config.toml
n_layer = 13
d_shared_expert = 128
router_score = "softmax"
normalize_top_k = false
balance_loss = 0.00214
balance_bias = false
init_std_router = 0.0221
lr_router = 0.000688
vocab_size = 17915
norm = "rmsnorm"
tie_embeddings = false
lr = 0.00153
beta1 = 0.9
beta2 = 0.95
Below are experts of layer 2 (counted from 0) of a mixture-of-experts language model. Rows are named router (the router's row for the expert), up (a neuron's input weights, with its number), down (a neuron's output weights, with its number) and show model dimensions 0-159. Each number is 200 + 40 x the weight over its row's rms, rounded and kept within 0 to 999.
After each expert's rows: a language model's description of what the expert responds to; "gets" lists some tokens that make up at least twice as much of what it gets as of all text. This comes from a sample of Wikipedia text that the model never trained on. Tokens count by the router's weight.

# expert 12
router,240,129,203,184,253,206,164,205,207,189,196,269,132,219,214,201,205,165,235,220,133,235,226,203,195,198,212,222,203,153,243,147,282,236,197,165,209,253,257,179,227,176,127,134,257,257,249,212,201,153,186,207,202,139,218,204,167,256,203,232,109,205,159,249,166,186,230,235,261,174,213,153,231,174,215,271,138,206,243,152,210,194,150,260,160,239,243,187,269,262,216,228,211,198,185,193,156,160,188,181,168,190,161,222,190,281,81,230,190,207,254,147,177,172,206,113,240,258,191,199,238,118,211,198,214,192,233,204,242,158,247,226,213,210,208,259,251,193,160,195,203,178,176,207,243,229,234,156,276,185,108,230,213,209,191,226,224,120,150,195
up0,194,204,228,232,165,270,169,248,190,199,205,285,194,226,176,236,211,228,174,267,213,168,266,243,173,220,249,228,215,244,185,223,97,183,217,248,194,221,236,215,225,191,228,218,238,218,257,158,186,242,235,169,185,187,249,219,208,194,224,212,179,205,208,182,214,155,264,125,160,181,202,228,240,184,246,194,152,297,197,216,160,248,159,152,232,92,240,118,185,244,278,219,191,208,141,196,181,195,71,168,177,201,228,240,277,195,154,204,130,221,224,138,191,137,155,168,272,190,212,157,200,205,220,221,254,152,181,188,200,185,190,235,193,193,209,183,237,144,170,184,219,193,220,261,169,229,236,221,192,180,182,203,158,242,85,206,143,207,191,151
down0,156,217,164,134,226,233,191,192,165,226,202,89,199,237,239,256,171,196,222,153,206,259,208,209,224,185,203,205,257,185,184,63,226,187,186,137,218,230,175,221,100,220,266,245,158,184,183,190,215,162,176,225,127,200,187,258,223,220,169,164,210,174,241,177,204,216,161,214,243,189,195,248,134,137,180,216,200,193,166,214,175,173,165,144,312,179,226,201,207,163,190,213,217,219,228,144,204,115,191,167,186,191,205,181,247,144,255,258,242,204,243,227,191,262,133,211,236,199,171,248,181,216,262,174,168,190,164,208,248,223,199,132,188,182,273,253,198,196,147,215,208,162,210,211,157,273,193,140,251,199,178,205,177,170,168,212,213,225,191,156
It responds to: Cast-list "as". The word "as" linking actor to role in film cast lists, e.g. "Jesse Eisenberg as Mills"; also "by", "via", "towards" introducing means or direction.
gets: " as", " by", " |", " from", " –", " on"

# expert 40
router,235,209,190,234,196,266,201,221,127,181,179,186,180,178,186,175,203,237,194,156,270,171,154,205,205,203,176,278,156,143,142,270,189,195,210,200,224,232,233,205,250,221,292,130,184,151,222,229,194,190,285,188,177,209,207,131,235,205,247,244,218,231,138,168,169,171,133,147,210,236,155,239,201,144,178,115,224,269,240,261,171,182,257,171,204,172,154,206,165,143,235,191,186,194,182,143,170,207,190,221,176,225,166,167,194,230,222,213,229,246,131,238,184,229,160,233,163,227,247,208,186,161,159,205,135,235,215,189,241,164,224,155,151,178,233,186,196,213,226,202,164,289,198,173,255,198,240,194,165,213,264,150,292,199,244,186,219,217,250,248
up0,213,188,166,193,232,221,155,173,147,228,214,293,152,276,175,183,155,245,192,219,183,173,231,235,193,236,191,163,246,282,142,255,152,196,236,303,227,208,191,189,251,223,197,218,182,167,208,166,196,296,236,203,193,173,251,196,196,165,230,175,162,209,240,249,218,186,285,132,161,195,233,219,216,183,209,131,172,283,214,203,143,210,229,178,187,67,202,180,193,143,229,213,197,244,267,185,168,239,113,145,216,183,305,248,235,164,193,166,212,193,168,197,180,200,232,199,302,211,206,187,243,179,210,225,253,198,225,202,169,187,222,242,149,166,253,198,195,167,243,204,173,265,226,225,208,215,218,229,149,232,239,216,201,180,193,206,165,213,201,204
down0,137,216,169,148,246,208,193,189,206,216,256,141,215,207,180,196,114,174,199,196,151,195,224,196,256,251,223,181,234,240,248,204,238,206,164,197,189,164,187,257,152,224,244,188,188,161,160,212,196,175,229,287,84,179,168,238,150,226,175,167,173,194,193,216,252,304,202,252,237,180,147,209,158,144,139,253,218,251,209,215,132,161,187,164,233,192,200,234,223,186,192,264,191,148,234,141,276,163,203,143,175,228,234,238,173,168,201,198,219,181,188,218,156,247,133,269,211,241,176,236,155,143,226,226,175,193,234,214,104,299,260,182,196,170,222,223,173,188,238,137,244,203,182,189,191,318,220,212,214,234,204,118,184,126,268,200,203,182,149,139
It responds to: Of and spaces. The preposition of after a noun, as in extension of, capability of, plus empty space tokens in table cells and similar prepositions such as about, between.
gets: " of", " ", " in", " about", " between", " de"

# expert 41
router,177,275,179,180,231,139,177,137,154,179,271,236,253,210,197,214,225,132,155,185,214,260,149,190,233,191,145,229,147,276,156,179,204,226,234,249,191,164,213,212,238,132,143,179,160,203,221,137,208,295,222,213,198,193,199,164,127,149,232,227,124,138,141,167,191,222,192,199,203,205,179,266,198,148,234,159,197,190,207,145,248,169,236,257,136,145,196,186,148,192,121,206,200,161,170,203,247,277,204,222,203,138,211,189,168,206,174,208,228,123,165,193,257,165,235,229,139,147,160,145,133,260,282,164,211,238,166,145,252,264,251,201,226,184,176,266,191,159,197,215,209,193,220,181,205,187,209,185,197,202,150,258,191,228,236,228,117,235,188,181
up0,182,175,224,223,218,262,222,214,119,152,220,250,178,280,190,202,242,212,204,253,160,173,267,268,201,214,227,231,166,286,207,213,222,214,194,205,199,246,233,181,259,270,158,230,218,211,220,146,196,259,240,133,160,196,158,211,272,143,228,214,148,178,204,180,184,202,231,226,189,123,226,223,241,187,225,135,151,303,216,167,162,244,231,152,184,72,193,121,143,174,229,273,226,252,184,177,150,247,143,173,219,165,184,257,271,153,214,181,220,203,180,185,212,133,193,226,267,223,210,219,231,176,154,209,254,200,213,181,162,201,204,194,215,163,229,200,211,229,269,195,213,215,192,281,219,209,215,178,183,198,202,224,160,232,163,202,117,205,166,234
down0,138,153,162,86,161,228,152,149,174,214,212,118,153,186,197,195,138,173,242,145,198,180,221,214,225,190,190,206,255,208,192,207,129,129,149,192,251,208,223,189,180,181,179,244,183,179,186,227,133,132,169,275,142,161,168,204,238,199,151,213,204,185,196,194,205,261,105,179,200,215,191,220,169,215,214,208,213,180,192,205,119,155,235,228,169,204,153,167,215,197,224,240,237,214,203,174,216,167,156,147,243,193,121,256,189,169,173,241,264,240,207,215,222,172,218,243,224,186,116,203,202,246,228,212,190,151,145,185,191,246,259,96,218,196,172,247,217,224,164,199,212,185,278,218,173,254,186,159,186,211,136,270,166,212,137,179,221,212,137,164
It responds to: Plural word endings. Final plural suffix pieces closing a word, such as -s, -ers, -ions, -ets, -ants, in Helmets, Benedictines, commands.
gets: "s", "ers", "es", "ions", "ations", "ins"

# expert 28
router,221,127,196,134,117,186,188,146,193,194,239,225,272,159,130,149,214,165,151,144,176,222,245,208,134,173,179,224,182,226,166,277,177,233,228,231,205,247,173,238,278,141,228,205,213,263,224,210,248,172,215,196,173,131,187,192,146,218,244,177,122,181,203,138,145,204,254,191,170,178,139,216,238,223,182,151,164,233,192,248,189,140,264,234,182,165,147,192,265,229,253,203,219,183,231,146,213,236,203,106,225,194,176,138,123,182,128,164,141,210,194,147,242,268,179,235,125,177,205,141,168,245,189,139,195,211,146,213,282,200,219,200,178,190,133,211,190,153,243,219,188,194,256,206,272,211,209,248,226,286,197,210,239,223,237,211,220,180,191,196
up4,212,186,194,159,173,210,142,164,195,185,150,202,203,192,267,253,188,184,132,108,146,238,201,222,209,200,187,176,178,231,218,207,212,230,139,158,201,220,225,178,220,243,158,211,138,186,231,152,177,283,199,198,203,222,171,194,124,212,184,217,191,149,181,246,185,254,211,194,167,257,176,223,257,205,284,175,160,173,117,218,221,129,181,169,153,167,223,223,221,246,232,178,205,206,203,263,129,148,279,192,245,175,159,209,269,183,248,198,214,247,197,201,146,142,220,276,188,212,216,242,148,230,180,197,200,222,154,227,206,215,102,188,192,213,191,329,260,123,233,97,257,147,247,176,177,251,264,177,197,218,160,181,195,267,169,214,172,188,161,171
down4,224,166,140,199,209,142,224,75,283,262,133,190,178,136,276,212,154,210,165,210,214,219,188,231,202,183,242,193,210,186,207,220,168,227,189,154,91,201,111,141,172,163,143,195,198,192,148,188,178,203,207,141,243,143,160,137,145,248,254,183,203,208,237,241,215,286,193,207,177,247,133,222,235,225,202,209,286,207,210,190,245,138,224,223,225,180,227,221,181,190,171,225,172,256,130,223,314,160,196,163,182,132,265,187,162,219,244,204,255,197,178,256,147,231,223,132,207,217,126,188,150,200,211,202,170,167,200,298,240,231,165,185,182,187,241,266,172,201,189,191,124,247,278,171,139,226,264,198,113,201,202,189,258,193,184,213,241,199,161,103
It responds to: Latin and foreign endings. Word-final pieces of Latin taxon names and foreign names, such as -us, -idae, -ius, -osaur, -ovich, as in Tamarindus and Carnotaurus.
gets: "us", "is", "at", "os", "as", "um"

# expert 43
router,178,207,211,186,211,188,183,210,246,158,165,181,265,265,184,236,153,176,174,189,86,242,162,212,161,236,224,200,145,200,233,209,211,276,212,217,216,223,153,187,176,205,194,225,245,251,178,229,180,199,161,175,188,175,225,161,174,225,213,283,266,222,155,224,182,191,197,179,248,203,231,184,211,162,171,205,181,212,190,158,187,251,185,150,198,253,176,238,188,231,198,153,128,202,209,255,169,175,222,111,161,242,173,195,250,202,172,244,145,202,192,96,144,191,256,187,238,192,210,168,150,207,209,239,213,212,227,226,227,211,253,154,201,175,213,207,255,168,190,128,165,168,197,130,226,224,193,221,222,238,154,211,179,218,183,192,175,181,214,181
up0,188,199,253,233,175,237,142,221,157,189,231,274,189,257,185,216,254,201,177,219,206,186,212,220,229,228,220,226,181,264,211,214,132,214,271,238,196,226,174,202,212,221,206,184,228,202,260,159,162,226,213,195,203,201,259,214,176,185,248,206,229,154,205,227,192,204,295,181,148,238,243,222,227,201,239,213,154,274,166,167,195,278,184,153,168,58,239,167,242,190,189,195,141,205,182,184,204,208,68,160,202,258,231,234,228,249,184,161,232,197,249,193,213,157,124,142,237,270,234,203,216,206,208,172,235,208,216,208,208,229,227,271,167,132,230,205,246,146,242,131,232,193,177,256,162,185,196,222,175,182,161,213,179,221,170,191,168,199,162,184
down0,124,204,131,104,220,184,107,203,196,239,190,145,162,296,247,219,206,197,179,280,160,284,186,208,225,190,217,207,211,213,254,120,186,244,172,186,227,153,194,241,192,234,241,232,155,204,253,186,180,142,195,273,146,140,157,232,200,210,167,188,137,208,268,233,220,257,153,215,279,162,158,215,193,172,133,203,205,224,179,179,218,162,201,179,311,167,246,193,225,119,218,197,212,165,238,175,233,217,197,168,220,170,228,188,147,198,258,214,206,213,267,263,221,235,113,237,159,163,152,250,183,270,248,206,251,200,187,217,246,199,226,115,257,202,232,248,229,185,198,233,202,165,242,177,200,310,214,143,280,200,225,175,187,231,237,216,208,220,121,132
It responds to: Copular and ranking words. Words linking a subject to a category or rank, such as as, become, considered, being, plus "of" in census and ranking phrases.
gets: " as", " be", " of", ":", " States", " became"

# expert 49
router,146,197,209,171,102,179,153,132,236,188,207,182,213,178,201,119,201,185,148,230,226,225,168,188,192,200,145,225,159,221,207,274,211,243,237,236,94,179,232,272,259,158,216,239,183,227,192,148,249,245,205,153,179,204,179,271,218,181,205,271,135,227,162,178,243,139,195,275,285,181,251,169,199,269,204,189,197,151,210,206,171,162,182,302,210,152,194,157,245,192,257,151,257,163,153,183,204,179,214,174,162,195,208,169,153,212,191,144,247,258,172,183,233,204,243,178,234,189,203,173,189,236,180,247,144,257,172,163,229,176,203,205,252,180,70,175,220,205,157,176,252,214,237,252,231,185,175,233,236,244,186,245,217,147,296,215,207,121,213,278
up0,225,190,143,205,233,267,222,247,178,199,216,268,153,267,141,223,226,168,224,173,221,152,278,254,247,269,241,272,179,223,200,234,129,223,223,205,213,191,222,233,214,177,162,238,256,257,282,181,153,239,254,176,220,133,161,228,242,215,177,223,116,138,263,201,173,143,252,204,176,193,248,163,212,195,240,170,202,304,164,196,160,238,237,159,164,97,293,139,164,240,190,256,222,236,247,185,176,245,137,174,137,205,227,199,262,188,154,170,200,238,125,187,264,171,185,194,254,276,236,158,174,162,175,188,192,159,283,192,208,212,206,245,225,187,191,216,219,178,211,185,229,260,209,215,193,177,263,207,156,168,187,237,191,241,147,213,204,158,126,167
down0,109,188,110,156,208,159,219,162,220,222,178,154,226,202,220,205,206,215,161,217,156,260,186,250,288,178,211,199,246,276,239,156,245,177,115,95,241,246,145,265,146,208,205,208,177,137,215,207,143,159,222,208,156,159,127,225,172,213,119,184,229,156,219,162,87,190,183,179,134,202,121,204,205,196,184,224,235,151,181,218,168,182,244,112,218,183,162,214,260,217,221,212,257,210,236,142,250,211,188,188,192,206,206,194,187,189,228,278,186,219,180,214,196,228,156,245,242,236,174,308,121,166,183,162,198,178,221,248,212,156,228,152,273,144,227,256,237,149,229,245,223,182,183,203,199,271,256,136,177,172,222,245,200,227,210,227,162,144,224,163
It responds to: Name fragment letters. Single letters or short word pieces in the middle or at the end of foreign surnames, abbreviations and numbers in tables, such as Dianat-f-ar, v-s, Sch.
gets: "s", "v", "b", "c", "g", "h"